python train.py --n_layer=12 --d_model=160 --n_experts=80 --experts_per_token=6 --d_expert=64 --d_shared_expert=0 --activation="swiglu" --moe_layers=[2, 3, 4, 5, 6, 7, 8, 9, 10, 11] --router_score="sigmoid" --normalize_top_k=false --routed_scale=0.816 --balance_loss=0.00219 --balance_bias=true --router_cosine_scale=14.0 --n_groups=8 --groups_per_token=2 --init_std_router=0.017 --lr_router=0.00318 --vocab_size=5529 --norm="rmsnorm" --norm_eps=1e-06 --tie_embeddings="early" --optimizer="muon_variant" --lr=0.0099 --beta1=0.95 --grad_clip=1.0 --batch_tokens=[131072, 262144, 393216] --seq_len=512 --train_tokens=808300000 --steps=3285 --dataset="wikipedia_en"
Below are experts of layer 3 (counted from 0) of a mixture-of-experts language model. Rows are named gate (a neuron's input weights, with its number), up (a neuron's input weights, with its number), down (a neuron's output weights, with its number) and show model dimensions 0-159. Each number is 50 + 15 x the weight over its row's rms, rounded and kept within 0 to 99.
Before each expert's rows: a language model's description of what the expert responds to; "comes before" lists some tokens at least twice as common just after its tokens as in all text. This comes from a sample of Wikipedia text that the model never trained on. Tokens count by the router's weight.

# expert 18
Common nouns after determiners. Everyday nouns right after the, a or his, especially time and sports words: season, year, game, half-time, office.
comes before: " of", ",", ".", " in", "ing", " to"
gate11:28 65 50 31 52 55 39 59 65 28 28 68 52 50 40 51 61 44 48 41 55 52 47 49 24 30 40 73 84 49 71 41 68 78 40 55 55 58 46 45 23 33 58 58 41 40 56 54 73 85 34 50 55 42 59 57 70 62 38 62 31 27 42 37 51 50 57 39 64 33 61 42 53 09 40 60 57 46 36 58 46 44 58 80 64 42 51 87 52 50 78 51 40 87 34 56 46 49 42 55 43 74 52 66 55 34 88 33 48 39 34 58 49 61 60 44 56 64 64 60 38 56 53 64 36 25 43 42 47 63 87 53 38 17 54 30 53 32 66 46 41 58 80 32 63 71 64 47 40 64 69 70 36 31 70 59 27 50 41 42
up11:40 45 48 28 42 55 36 68 32 47 54 27 43 50 49 55 60 33 68 55 59 35 42 27 35 51 50 63 52 41 57 41 40 45 38 61 29 39 21 39 39 42 40 75 57 35 63 64 48 62 49 49 52 74 38 41 96 39 35 29 61 72 96 48 66 50 59 60 31 66 09 46 73 43 43 60 39 51 67 47 51 36 39 78 59 49 24 36 42 60 50 43 41 48 47 10 42 64 37 31 56 68 70 65 75 51 54 22 45 84 35 71 43 35 33 37 48 31 53 44 60 48 49 54 43 33 50 38 48 42 43 70 48 31 44 58 42 42 21 34 65 29 55 28 32 50 56 20 41 40 41 55 08 48 56 60 47 58 49 47
down11:37 59 63 05 68 61 11 68 60 67 70 61 39 48 52 53 46 96 28 45 44 75 62 55 78 49 46 43 57 34 57 76 43 18 50 71 71 58 60 30 53 51 45 41 29 41 51 55 08 49 36 54 42 50 62 41 44 46 58 55 58 23 24 33 43 29 25 55 59 51 66 48 37 38 43 44 49 53 54 37 45 38 49 60 85 20 34 48 57 46 28 54 42 50 37 60 62 66 78 36 44 48 48 43 62 28 56 65 68 37 44 41 51 49 78 36 38 65 42 48 27 55 75 51 38 45 57 64 39 48 40 67 64 70 65 51 65 75 40 46 48 27 79 41 35 39 69 34 47 32 53 59 46 50 60 56 44 54 27 54

# expert 29
Cell and coordinate separators. Pipes after numbers or names inside table rows, plus coordinate symbols and colons, such as 400 metres |, °N, Time:.
comes before: " ", "\n", " −", " \"", " —", " +"
gate1:74 54 57 32 42 67 35 39 63 43 54 46 47 47 41 58 35 73 37 57 49 40 57 52 42 60 61 20 74 28 50 44 43 59 26 55 39 61 61 49 43 56 44 55 71 52 64 45 63 54 71 38 52 67 39 43 55 61 55 56 40 43 42 45 57 44 24 68 33 36 43 37 63 44 66 41 53 48 62 68 44 53 42 40 40 59 59 55 68 34 62 50 42 37 58 52 66 61 67 37 14 42 85 80 31 36 59 17 48 50 15 57 34 11 51 17 65 51 72 67 25 68 35 73 37 77 65 28 63 50 49 86 63 32 43 25 44 59 62 46 36 40 24 32 59 35 21 65 36 42 67 63 30 56 31 62 69 63 40 56
up1:51 38 41 46 49 54 56 43 44 71 38 54 47 60 57 47 44 66 66 59 37 54 66 63 59 55 41 40 27 80 62 77 52 41 39 41 38 53 63 33 54 51 16 59 51 41 50 71 63 52 46 39 68 36 30 45 48 39 36 36 62 43 57 30 47 64 54 40 40 37 66 31 46 53 28 45 29 64 28 34 48 62 53 61 60 20 39 43 41 74 37 43 30 26 50 69 53 47 70 56 22 41 57 51 20 45 50 29 44 43 33 48 66 33 48 39 38 34 50 80 55 42 32 34 58 80 37 65 51 71 97 27 41 53 50 24 42 72 39 40 55 33 53 58 54 81 75 53 27 40 53 65 38 77 00 41 33 58 68 56
down1:32 46 45 49 46 58 30 56 28 43 28 41 28 57 32 56 52 45 12 34 32 52 65 41 62 65 45 39 52 54 44 39 62 62 48 78 48 71 31 41 52 49 69 50 56 47 35 38 38 54 37 38 59 63 79 71 49 67 36 60 38 54 61 80 50 39 58 60 59 53 58 81 30 47 53 41 47 56 39 75 64 45 58 38 41 36 84 57 35 44 58 32 61 45 29 82 60 61 52 15 68 58 30 48 84 59 51 45 82 61 46 44 78 29 54 41 48 72 81 62 40 44 37 45 37 27 57 54 16 44 31 30 21 44 14 48 54 52 35 53 58 54 61 81 61 41 63 50 47 31 67 49 52 35 72 49 68 63 61 35

# expert 4
Clause verbs and conjunctions. Commas, and, is/was/were/had, subject pronouns like he, and possessive 's in running prose, e.g. "he published", "was born".
comes before: "s", " a", " the", " was", " been", " also"
gate3:55 52 84 58 58 47 39 53 35 36 41 51 29 63 35 50 52 84 55 69 10 51 64 24 41 46 43 54 39 62 52 55 52 65 68 40 42 54 53 50 77 50 69 30 66 47 51 28 69 53 55 20 80 55 54 45 36 27 32 52 02 41 40 74 52 29 41 52 64 43 59 33 67 59 35 43 62 69 57 43 62 47 50 57 42 51 59 34 80 59 43 60 30 46 38 69 49 41 51 36 50 62 42 72 73 26 55 50 49 66 51 56 70 54 54 94 57 46 47 51 54 77 70 46 15 51 44 38 59 41 52 54 58 38 65 60 67 69 04 53 71 58 47 37 71 65 56 60 59 42 64 42 62 68 55 60 22 42 43 44
up3:63 81 51 66 45 62 18 49 58 58 45 57 37 71 53 72 43 39 51 58 53 46 42 53 33 41 44 58 44 86 56 33 39 47 50 75 63 73 45 39 57 20 31 61 46 71 57 50 45 82 19 49 54 39 53 56 32 46 54 68 54 47 51 50 26 66 52 36 66 61 37 58 35 48 58 47 37 56 40 60 73 72 41 50 46 42 53 35 54 62 43 63 45 60 58 63 55 49 41 49 16 44 67 49 67 56 57 41 49 54 72 22 48 49 68 60 81 65 83 58 47 92 50 52 82 52 43 53 41 84 43 45 42 50 29 59 61 30 59 50 60 50 61 22 78 64 81 20 46 75 77 22 62 49 46 46 61 28 58 32
down3:68 47 22 51 59 27 62 31 22 33 64 32 56 34 24 44 19 60 41 32 74 46 38 64 48 50 49 33 70 67 57 85 57 52 27 25 37 50 22 69 41 36 56 41 60 49 40 57 60 47 64 67 64 50 38 56 29 37 44 40 54 68 38 25 41 75 70 22 44 50 53 77 73 94 30 39 47 23 54 46 48 57 28 27 40 65 55 36 24 47 27 65 44 44 57 51 67 42 39 57 49 31 16 59 59 57 35 61 71 61 42 58 53 51 75 54 51 59 63 50 73 50 29 58 55 51 48 52 42 34 65 57 49 24 49 58 39 39 43 43 42 42 34 48 45 43 63 37 92 55 69 52 71 59 57 44 46 61 58 59

# expert 41
Row starts, headings. Pipes opening new table rows, line breaks before list items, and == heading markers in sports, election and infobox text.
comes before: "|", "\n", " ", "-", "===", "|---|---|---|---"
gate1:38 48 57 38 48 27 49 36 40 58 42 82 29 51 26 46 63 51 60 56 55 32 54 36 63 57 43 66 77 55 54 51 42 58 20 58 25 52 31 66 49 69 52 26 34 67 51 61 38 71 47 38 60 20 55 56 50 51 35 54 50 79 44 44 38 50 38 45 70 36 62 53 51 46 50 64 07 30 53 32 44 37 62 41 56 61 42 31 42 38 22 69 52 59 60 27 26 65 37 35 64 55 50 53 49 67 68 33 34 55 54 81 46 62 36 46 60 56 37 52 39 68 21 38 54 36 62 35 58 49 09 68 57 60 52 58 45 51 64 85 41 93 56 35 60 46 66 59 61 50 31 58 32 47 58 65 01 72 55 54
up1:41 47 32 35 71 13 76 53 73 23 43 51 63 38 50 75 63 47 60 29 63 72 33 70 57 49 71 48 62 34 35 39 74 33 55 71 26 52 53 47 58 40 61 35 64 41 55 81 59 39 50 53 43 38 41 41 23 54 52 48 71 44 61 49 60 42 36 48 37 50 31 48 48 31 65 49 41 41 59 61 60 62 22 34 45 51 40 37 44 53 70 58 48 58 48 32 50 32 41 57 67 49 62 27 76 63 50 45 16 43 76 80 80 79 43 69 45 41 53 34 63 43 49 57 17 18 41 45 47 43 37 54 64 36 57 55 39 79 34 42 38 76 21 37 53 76 54 64 60 46 40 51 44 53 45 51 76 55 74 81
down1:33 29 65 58 30 56 73 25 40 72 48 69 37 30 67 69 61 32 51 26 27 32 39 33 40 58 42 56 55 27 40 47 36 69 44 90 58 65 31 71 67 45 57 58 22 36 50 48 80 77 47 51 38 36 76 62 83 43 67 76 62 46 42 54 43 41 55 62 73 28 37 29 86 53 53 26 35 41 49 81 42 40 31 35 57 56 35 52 29 30 50 50 74 48 53 35 68 33 60 49 59 58 67 51 74 44 59 43 65 54 59 55 52 44 43 62 50 76 63 68 37 44 51 82 22 38 62 54 51 46 42 48 49 76 46 59 59 55 35 48 45 37 40 53 40 10 50 60 61 54 54 41 60 36 45 55 45 35 51 32

# expert 23
List punctuation. Colons after infobox field names, list dashes and line breaks in bullet lists, such as Children:, Position:, dashes under See also.
comes before: "-", " ", "\n", "|", "=", " R"
gate2:50 41 59 41 72 64 68 35 60 60 42 62 54 51 30 58 44 33 53 34 41 64 52 70 51 42 23 57 57 55 41 48 34 71 33 29 41 57 43 40 56 61 51 44 59 50 82 82 34 33 38 64 65 46 54 60 34 54 32 52 30 88 39 62 29 14 48 35 37 44 48 65 63 39 73 29 67 36 55 49 08 56 65 51 61 39 36 80 60 40 30 43 30 17 60 52 39 57 38 38 39 49 51 89 12 51 50 53 39 49 40 51 54 86 38 38 32 37 36 67 61 96 61 48 31 37 55 40 38 38 51 37 43 70 56 34 56 73 28 45 52 67 60 71 58 44 41 37 56 67 60 34 57 47 42 44 53 46 55 47
up2:35 79 41 51 12 60 70 64 81 26 46 65 50 80 64 63 61 54 27 67 53 55 56 62 39 69 78 43 67 50 48 43 61 43 42 47 50 40 54 55 60 41 28 21 78 41 45 54 37 35 57 47 43 40 57 63 27 72 60 40 44 39 41 52 52 72 34 55 28 68 45 57 59 41 39 27 56 50 29 76 52 62 45 48 72 15 84 49 40 41 60 61 42 63 42 68 48 56 42 27 52 39 52 67 47 30 47 62 55 41 38 51 63 90 73 40 44 57 60 54 33 72 48 43 26 83 31 28 54 21 36 44 47 44 67 54 67 60 24 47 14 54 57 39 59 67 74 56 60 64 39 48 52 65 39 66 33 58 57 54
down2:58 43 27 37 60 54 45 58 58 54 52 57 65 45 26 54 66 25 63 66 57 25 40 31 38 38 34 51 46 74 45 71 52 23 85 68 38 58 60 38 50 67 67 60 34 74 27 44 39 52 36 54 64 49 36 50 71 66 35 60 64 53 54 54 63 22 31 55 59 08 41 47 32 55 42 52 48 30 34 26 41 25 47 77 58 61 40 64 63 69 59 50 45 49 70 58 64 78 43 58 55 44 68 21 37 46 34 23 50 23 49 69 77 30 34 52 49 61 49 49 35 32 64 25 37 37 36 52 54 49 62 48 55 25 66 26 49 56 49 30 60 28 45 57 52 64 33 74 57 24 47 54 50 15 74 47 48 72 69 63

# expert 50
Clause connectives, adverb endings. Clause-linking words like "that", "which", "when", "but", and adverb endings such as "-ly" or "somew-here", in narrative prose.
comes before: " the", " to", " in", " he", " that", " by"
gate7:44 62 35 25 39 38 45 62 56 28 57 44 60 72 41 62 37 49 51 37 81 38 59 46 65 35 66 52 66 42 36 54 60 73 40 29 74 52 42 48 50 50 58 43 60 51 50 56 53 42 58 37 82 51 29 53 51 17 81 47 36 33 68 54 43 69 57 83 65 20 40 55 32 30 46 13 38 34 27 68 69 39 42 60 56 85 68 62 54 55 48 15 74 48 62 70 30 63 70 67 48 41 52 59 61 60 54 57 44 25 48 31 62 68 84 58 34 55 50 37 52 51 75 55 69 68 59 52 70 46 38 71 81 25 35 31 52 45 67 61 50 36 59 23 58 55 62 50 54 46 50 62 45 27 55 42 67 66 46 71
up7:63 41 65 53 33 46 44 45 49 37 64 62 75 66 93 35 29 46 70 65 84 67 77 45 53 41 58 39 78 75 35 61 61 41 65 62 14 47 51 39 59 43 55 23 30 53 34 65 61 63 55 53 45 56 76 66 71 67 33 57 62 64 60 47 57 81 48 60 42 63 65 39 25 65 45 54 43 50 69 54 60 49 59 50 57 57 71 36 56 66 27 30 61 53 66 49 55 26 52 44 36 63 43 22 39 41 71 46 70 36 69 65 34 37 63 63 49 52 72 65 42 43 63 67 48 64 30 53 30 74 53 82 39 40 43 72 51 59 64 32 54 44 47 46 67 42 14 36 56 71 35 37 63 33 59 33 28 54 35 65
down7:68 60 59 59 56 66 40 62 47 64 55 69 57 59 39 49 40 56 45 35 49 59 53 43 55 49 49 56 38 66 28 32 64 31 46 46 43 36 13 54 64 39 62 70 33 55 22 63 39 50 66 34 87 56 38 28 48 28 68 74 36 48 46 51 46 46 61 85 32 76 22 72 54 59 33 21 27 53 67 33 30 22 69 64 52 38 27 54 71 28 42 48 58 54 55 68 32 51 28 67 55 41 63 38 32 68 49 73 36 32 66 37 56 46 77 39 50 17 57 37 47 52 42 38 56 52 55 39 44 46 48 40 32 26 60 72 65 56 27 74 44 54 64 36 40 49 47 51 55 44 60 52 75 12 78 66 38 64 49 31

# expert 51
Discourse connectives. Clause-opening words after punctuation, such as however, although, that, which, when, then, he, The, in narrative prose.
comes before: "\n", " the", " was", " he", " a", " is"
gate3:28 78 47 59 28 47 40 53 54 48 37 36 50 41 31 46 62 52 65 75 44 40 50 20 67 53 57 71 42 47 49 73 48 49 28 49 46 74 59 30 62 37 30 73 30 57 73 63 51 44 39 46 45 26 57 62 26 24 59 65 40 38 43 75 42 65 34 66 52 45 37 44 42 30 36 44 56 57 59 74 44 74 25 34 25 34 27 38 56 40 24 35 36 45 73 43 35 48 72 51 40 75 35 72 57 55 52 51 24 49 49 44 56 68 50 49 60 48 58 43 40 62 24 66 74 34 58 86 45 34 57 61 61 60 68 62 70 67 66 39 47 90 33 53 43 20 49 32 13 69 60 41 63 47 49 62 34 34 45 43
up3:52 25 61 47 49 26 52 51 68 57 46 29 21 25 62 54 78 49 38 85 39 62 30 51 34 33 28 56 46 46 55 68 76 44 46 58 64 46 26 62 35 61 34 32 58 67 53 31 42 77 59 41 61 60 59 47 40 37 50 72 46 57 58 38 47 17 61 80 65 69 70 67 69 46 72 53 38 45 48 72 72 37 31 39 40 64 61 38 69 41 60 55 25 36 35 69 40 58 29 38 53 55 47 60 33 64 56 58 58 50 63 54 39 41 76 44 58 66 40 74 25 49 65 23 73 37 33 48 47 44 10 67 65 55 59 49 56 32 66 51 33 56 40 63 75 65 48 32 89 42 49 52 47 57 63 32 38 71 56 38
down3:51 72 52 54 63 47 33 50 51 59 35 45 52 63 50 51 50 18 69 33 68 21 52 14 69 49 54 51 41 58 51 66 72 49 64 46 62 73 46 44 59 76 57 39 52 55 30 59 31 63 72 31 74 25 74 30 31 16 40 44 55 47 24 46 66 33 49 60 39 47 61 59 58 20 48 29 27 60 48 32 24 65 43 52 56 56 65 38 51 35 44 36 48 51 80 49 65 59 53 47 66 49 16 58 54 18 65 43 22 50 51 22 43 50 44 26 53 40 61 56 48 29 57 63 73 58 31 46 33 40 38 57 49 31 56 29 47 70 34 65 59 39 52 43 38 64 28 25 70 63 19 34 35 72 61 44 61 36 30 52

# expert 7
Clause-linking commas, conjunctions. Commas, "and", "or", dashes and linking verbs "is", "was", "had" joining clauses or list items, as in "active in politics, and".
comes before: " a", " the", " and", " was", " he", " which"
gate0:38 48 52 54 59 57 47 57 28 80 48 48 54 55 63 62 43 60 61 45 41 34 58 72 69 38 77 50 47 58 73 57 60 81 63 52 33 63 49 45 68 34 54 39 50 56 42 75 73 68 62 43 44 39 42 41 35 52 44 47 52 74 38 52 57 54 51 40 51 49 61 28 38 73 34 24 30 47 63 32 62 82 52 49 61 66 52 52 31 74 42 52 58 54 62 44 43 81 50 29 60 42 53 65 43 44 61 76 64 38 46 30 59 35 63 57 81 40 28 54 32 48 37 62 39 36 57 59 38 61 36 81 57 04 48 77 61 53 70 54 72 44 24 00 34 54 36 67 66 51 60 49 64 56 33 18 31 33 55 27
up0:46 19 40 49 33 28 36 44 76 34 44 57 27 47 54 56 68 23 47 61 80 44 16 45 61 24 64 41 42 75 41 64 64 47 49 62 70 50 52 75 65 37 52 47 52 32 66 57 76 10 49 48 32 70 46 41 69 52 55 39 57 16 70 55 44 57 62 45 34 38 34 35 78 52 40 51 53 27 61 62 39 37 52 66 58 76 44 52 64 47 51 55 58 74 69 71 46 37 90 53 35 63 56 29 37 48 32 57 53 71 56 50 52 43 44 34 69 70 36 51 63 47 31 40 99 51 65 70 50 51 49 41 59 42 45 21 38 26 61 47 46 56 60 34 54 47 34 37 36 32 57 57 54 45 74 52 36 50 70 61
down0:32 42 52 34 46 62 23 59 50 62 40 67 40 73 69 59 28 50 40 56 34 64 66 36 48 46 40 52 58 38 60 64 68 54 40 67 51 47 53 53 32 41 35 68 64 49 35 68 47 22 41 28 44 61 55 24 36 54 55 42 32 86 27 44 27 30 46 21 36 36 51 51 64 51 48 55 49 45 99 51 44 44 38 64 45 67 61 60 52 25 69 55 49 59 73 80 68 25 45 61 41 43 63 78 32 59 52 59 55 74 51 37 39 53 50 15 55 60 39 65 34 40 70 74 52 61 36 52 54 45 51 53 75 08 79 51 57 24 56 61 36 53 14 40 46 41 22 47 30 41 49 38 42 56 39 44 47 48 32 51

# expert 25
Table cell separators. Pipe separators between wiki table cells and semicolons separating list items in results, scores and filmography rows, as in "F; QF; SF".
comes before: " ", "\n", " —", " −", " +", " L"
gate3:79 47 56 69 32 62 65 25 84 54 61 67 55 50 56 62 49 30 65 94 30 58 50 42 64 29 10 47 49 45 57 61 58 60 64 50 48 46 69 37 37 38 43 71 65 68 36 46 60 35 41 69 37 50 59 44 54 27 49 39 23 76 34 57 25 24 56 80 52 59 43 36 23 64 48 37 43 31 49 72 63 48 60 70 51 48 56 32 36 44 51 36 48 31 59 46 53 32 59 49 52 56 72 43 80 38 57 36 91 36 58 26 42 30 25 50 65 68 58 25 63 49 38 55 72 58 32 52 42 40 71 45 51 35 72 54 32 58 38 41 40 52 30 53 76 44 55 65 63 33 44 60 36 69 65 56 68 38 47 52
up3:47 54 45 30 54 75 15 74 42 39 89 57 54 49 57 59 32 44 58 48 51 70 47 67 11 53 36 55 74 42 56 42 58 63 31 41 57 62 50 34 48 78 73 59 56 04 66 55 44 49 45 13 54 41 40 48 53 79 57 44 78 28 30 52 67 59 38 34 71 32 66 44 63 44 35 63 34 66 38 55 53 62 73 39 39 55 42 44 43 37 53 41 52 63 51 44 30 64 45 53 51 54 56 33 29 54 28 46 38 55 31 71 72 61 45 69 71 47 71 38 40 38 10 50 31 20 61 45 64 50 76 41 70 61 32 48 25 54 53 58 56 67 44 66 58 31 36 48 65 47 61 43 57 39 81 50 35 49 52 50
down3:37 66 43 18 38 53 68 19 24 63 40 44 52 41 62 48 26 49 26 40 39 65 81 56 58 52 51 31 48 87 41 60 36 69 55 58 24 59 72 34 59 72 36 50 39 41 43 71 36 43 60 42 40 38 63 50 53 50 50 63 50 48 48 68 55 37 63 64 40 47 52 31 57 43 42 55 47 48 42 67 56 62 18 36 62 42 52 16 59 44 30 23 41 54 45 56 22 39 30 64 45 65 42 64 34 36 67 51 31 66 24 45 23 85 67 69 50 18 48 44 42 42 49 58 53 51 20 34 51 69 56 46 54 41 36 62 62 40 48 44 45 62 16 48 57 39 38 65 66 47 75 34 14 61 60 42 80 50 68 29

# expert 16
Common nouns after determiners. Common nouns after the, a or his, often before of, such as years, life (Early life), game, family, area, season.
comes before: " of", ",", ".", ":", " in", " and"
gate0:38 45 48 39 52 49 58 37 61 37 35 50 66 59 45 78 52 30 36 78 33 48 42 60 62 48 48 45 76 32 68 16 46 36 28 48 38 74 50 33 36 52 47 77 27 61 33 40 43 35 71 52 60 49 29 49 52 22 54 57 67 39 74 61 10 62 39 31 60 55 68 53 56 38 65 41 50 68 44 66 60 53 53 42 61 41 28 44 35 49 21 56 52 47 73 35 54 57 61 66 58 32 28 78 20 53 52 45 40 54 59 56 45 58 76 59 59 57 39 72 41 58 45 52 31 12 35 62 85 66 78 41 49 54 70 46 59 41 24 31 67 43 51 25 32 61 41 25 75 51 56 63 64 41 37 62 35 50 22 45
up0:27 26 51 34 45 45 40 57 44 05 52 46 40 60 43 55 69 39 65 46 55 31 38 52 37 45 30 75 54 59 69 46 53 57 56 47 23 57 50 64 44 59 68 27 47 58 48 38 34 43 69 32 33 50 30 64 51 39 28 48 74 44 47 52 50 41 52 44 54 37 58 50 80 57 74 24 64 20 42 39 71 68 59 24 43 29 36 41 19 34 46 42 22 38 57 36 44 62 44 36 32 87 45 59 60 59 54 35 38 32 40 71 52 66 23 38 56 48 32 45 69 28 66 60 48 46 82 65 64 36 47 41 50 47 16 85 46 55 34 49 43 38 42 67 64 58 57 61 34 55 40 65 21 57 66 28 27 57 56 32
down0:66 62 68 39 43 51 49 33 60 64 36 48 35 26 37 44 69 60 47 78 53 44 49 36 33 28 62 37 42 28 38 41 59 83 44 35 82 71 50 43 32 38 56 28 29 66 36 70 61 61 50 51 54 85 45 31 51 50 68 60 42 73 61 43 74 62 51 61 47 50 43 39 76 74 47 11 67 48 48 52 62 39 87 43 44 57 85 37 45 38 67 52 47 32 63 53 60 65 40 37 62 99 69 46 59 53 41 55 73 38 14 48 71 58 42 46 52 37 59 50 58 51 42 49 51 42 48 73 51 40 38 61 42 54 58 46 49 62 12 42 15 62 34 46 27 31 72 59 50 43 52 61 44 35 58 58 50 62 64 44